python train.py --num_hidden_layers=11 --hidden_size=128 --n_experts=40 --experts_per_token=2 --d_expert=128 --d_shared_expert=0 --hidden_act="swiglu" --moe_layers=[1, 3, 5, 7, 9] --router_score="softmax" --normalize_top_k=false --routed_scale=4.47 --balance_loss=0.0117 --balance_bias=false --router_z_loss=0.0001 --init_std_router=0.0194 --lr_router=0.000556 --num_attention_heads=4 --num_key_value_heads=1 --head_dim=32 --vocab_size=12019 --norm="rmsnorm" --norm_place="pre" --norm_eps=1e-05 --positions="rope" --rope_theta=1980.0 --rope_fraction=1.0 --qk_norm=true --attn_scale=0.177 --tie_word_embeddings=true --parallel_block=false --init="uniform" --init_std_qkv=0.0568 --init_std_o=0.0 --init_std_up=0.0568 --init_std_down=0.0 --optimizer="soap_variant" --learning_rate=0.00938 --lr_mult_qkv=0.4 --lr_mult_up=1.36 --beta1=0.95 --beta2=0.99 --lr_head=0.00966 --warmup_steps=140 --schedule="wsd" --decay_fraction=0.573 --decay_shape="pow" --final_lr_fraction=0.0 --batch_tokens=131072 --max_seq_len=1024 --doc_mask=false --train_tokens=499600000 --max_steps=3812 --dataset="wikipedia_en"
Below are experts of layer 5 (counted from 0) of a mixture-of-experts language model. Rows are named router (the router's row for the expert) and show model dimensions 0-63. Each number is 500 + 40 x the weight over its row's rms, rounded and kept within 0 to 999. Numbers have three digits each.
After each expert's rows: a language model's description of what the expert responds to. This comes from a sample of Wikipedia text that the model never trained on.

# expert 7
router:494537446458454597512456513522512525539513494447477528503516458514481499483502458430466474445583477410488499463526518507515554507546497516505502563547536468534436514513530515433476526540581562
Description: Romance-name vowel endings. Vowel endings and particles in Spanish, Italian and Portuguese names and places, such as Maroons, Rayo, Madonna, de, Los Angeles.

# expert 8
router:524490491525533578547474510559572505500497474435475569519540537469492503492569516472498480454540495460398589454524509502476608477446511445447470518510531478499542495487562491465512514485536530
Description: Pronouns and mid-word pieces. Subject and object pronouns like he, him, it, themselves, plus mid-word fragments in longer words such as bud-g-ets, f-at-igued.

# expert 0
router:499504500499502559475514427560549390454479395469561547514540445513472483526455440478463468494490508520438562573530525559508530418514513458473497530506504456474488521523534544395508526526495482
Description: Line-start list markers. Line-opening tokens in infoboxes, lists and tables: dash bullets, table pipes, section equals signs, paragraph-ending periods, also family, wife, father.

# expert 28
router:499491432469458563484475481501519486564516503531515517480502489480460525530578515468502510468510482473402531470533525535539510498460515491491457594570475425545491508573549572490478545501544623
Description: Inner word syllables. Middle pieces of rare names and words, especially foreign place or company names, like Byz-ant-ines, Gen-et-ics, Carp-ent-ersville.

# expert 27
router:524482479406499500498460519489512417526464484468459498509545433532457467512464468459441468409527472523493560503438509506555519458469531471488514557507574499538462471487566436473489543515539522
Description: Syllables after initial capital. Second pieces of proper names right after a capital letter, e.g. Nuremberg, Kuala, Kampala, Bury, plus zeros inside large numbers.

# expert 1
router:523532493482521572564499485526522477555524489522562462578524441498486444550468442444469463490552459522491552435512474522451498451500463498449409607521530478546527508562522572454492597535552555
Description: Prepositions and word pieces. Prepositions like in, In, On, After, During opening phrases ("In office"), plus inner word pieces such as in, un, on, ar.

# expert 6
router:515513481482429543496553471480577465539478502526595532552588432492467474462546486465415435473523493451456505507516496570512512462519515529473447521529528521441477496484547553436462511530594574
Description: Indefinite articles, word-initial prefixes. Indefinite articles a/an and word-initial pieces such as un, non, pre, rel, re, plus new, late, well before nouns or stems.

# expert 3
router:541557494535564541542480505496458476553511515457559524522508484481523493555519482496545430451509476482483499489483526566432536468486589436411418480506510486482479503470557463496485521518579497
Description: Word-initial consonant pieces. Single consonant or consonant-cluster pieces starting a word or compound part, like f in breakfast, st in soundstage, sc, sh.

# expert 35
router:515514449488454459527485473482548481543525422423524547504524421502447493512472442510464438436484492415450534497486470524503557499496516506480452538509548505503514504480502540514520566621539564
Description: Non-Latin script bytes. Byte pieces of Thai, Vietnamese, Greek, Arabic and Cyrillic text, plus accented letters and zeros in years like 2007.

# expert 13
router:566555462479507552550471524475558448554486445489547540548533510518408479482525420454496456470509484538486521558442473612569563504497487494434448516537498463469452551509554478464471513545560511
Description: Word-initial fragments. First pieces of split lowercase words after articles or prepositions: b, p, f, c, con, fr (frustrating, purported, sharing).

# expert 11
router:479481452418560499553496534546595544510455511470485496531584503470497491543541499474507478397544461421430538465485551558507486536500476479465474525525502418516543459509501531465470529520578551
Description: Mid-word consonant syllables. Mid-word syllable pieces of vowel plus consonant inside long or scientific words, e.g. alphabet, dichloromethane, nobles, Coleophora.

# expert 2
router:534541410430465520508519485497555457508445468464538532519550451532489422510506495439445467484492517514496586575485520505505525423490523440493480522506522491479512478473540506448465492530518512
Description: Determiners and possessives. Determiners and possessives opening a noun phrase in running prose, mostly after of, in or a full stop, e.g. the, its, this, which.

# expert 12
router:552548501474457583493537456553589491526475448474501532480511412478477446498466499451518522444548459476428493537491445559522541479515580484461459551522531451462456496490498511480520521552525526
Description: Nationality and demonym adjectives. Nationality and ethnic adjectives or their suffixes such as American, British, Palest-inian, Israel-i, plus adjectives like political, local, unique.

# expert 30
router:528466428437494525516481511549452464509478492418530496535565517449493469538479498446545506455589459526473555496429521510551547431490514419507481523517507517533465443529520482483466538511614529
Description: Endings after consonant. Word-middle pieces ending in d or st after a capital initial in names, e.g. H-ast-ings, Z-ast-ava, B-ark-ley, East, Lord.

# expert 15
router:526535448487493508501485461472557439509515469496513493489529458461438462499517503429464462497539468469463505575503531508529602442513530486411434581559511450489531463470512532416460577490527506
Description: Periods and heading ends. Sentence-ending periods, commas, closing parentheses and section-heading closers, especially the period after a middle initial like George H. W.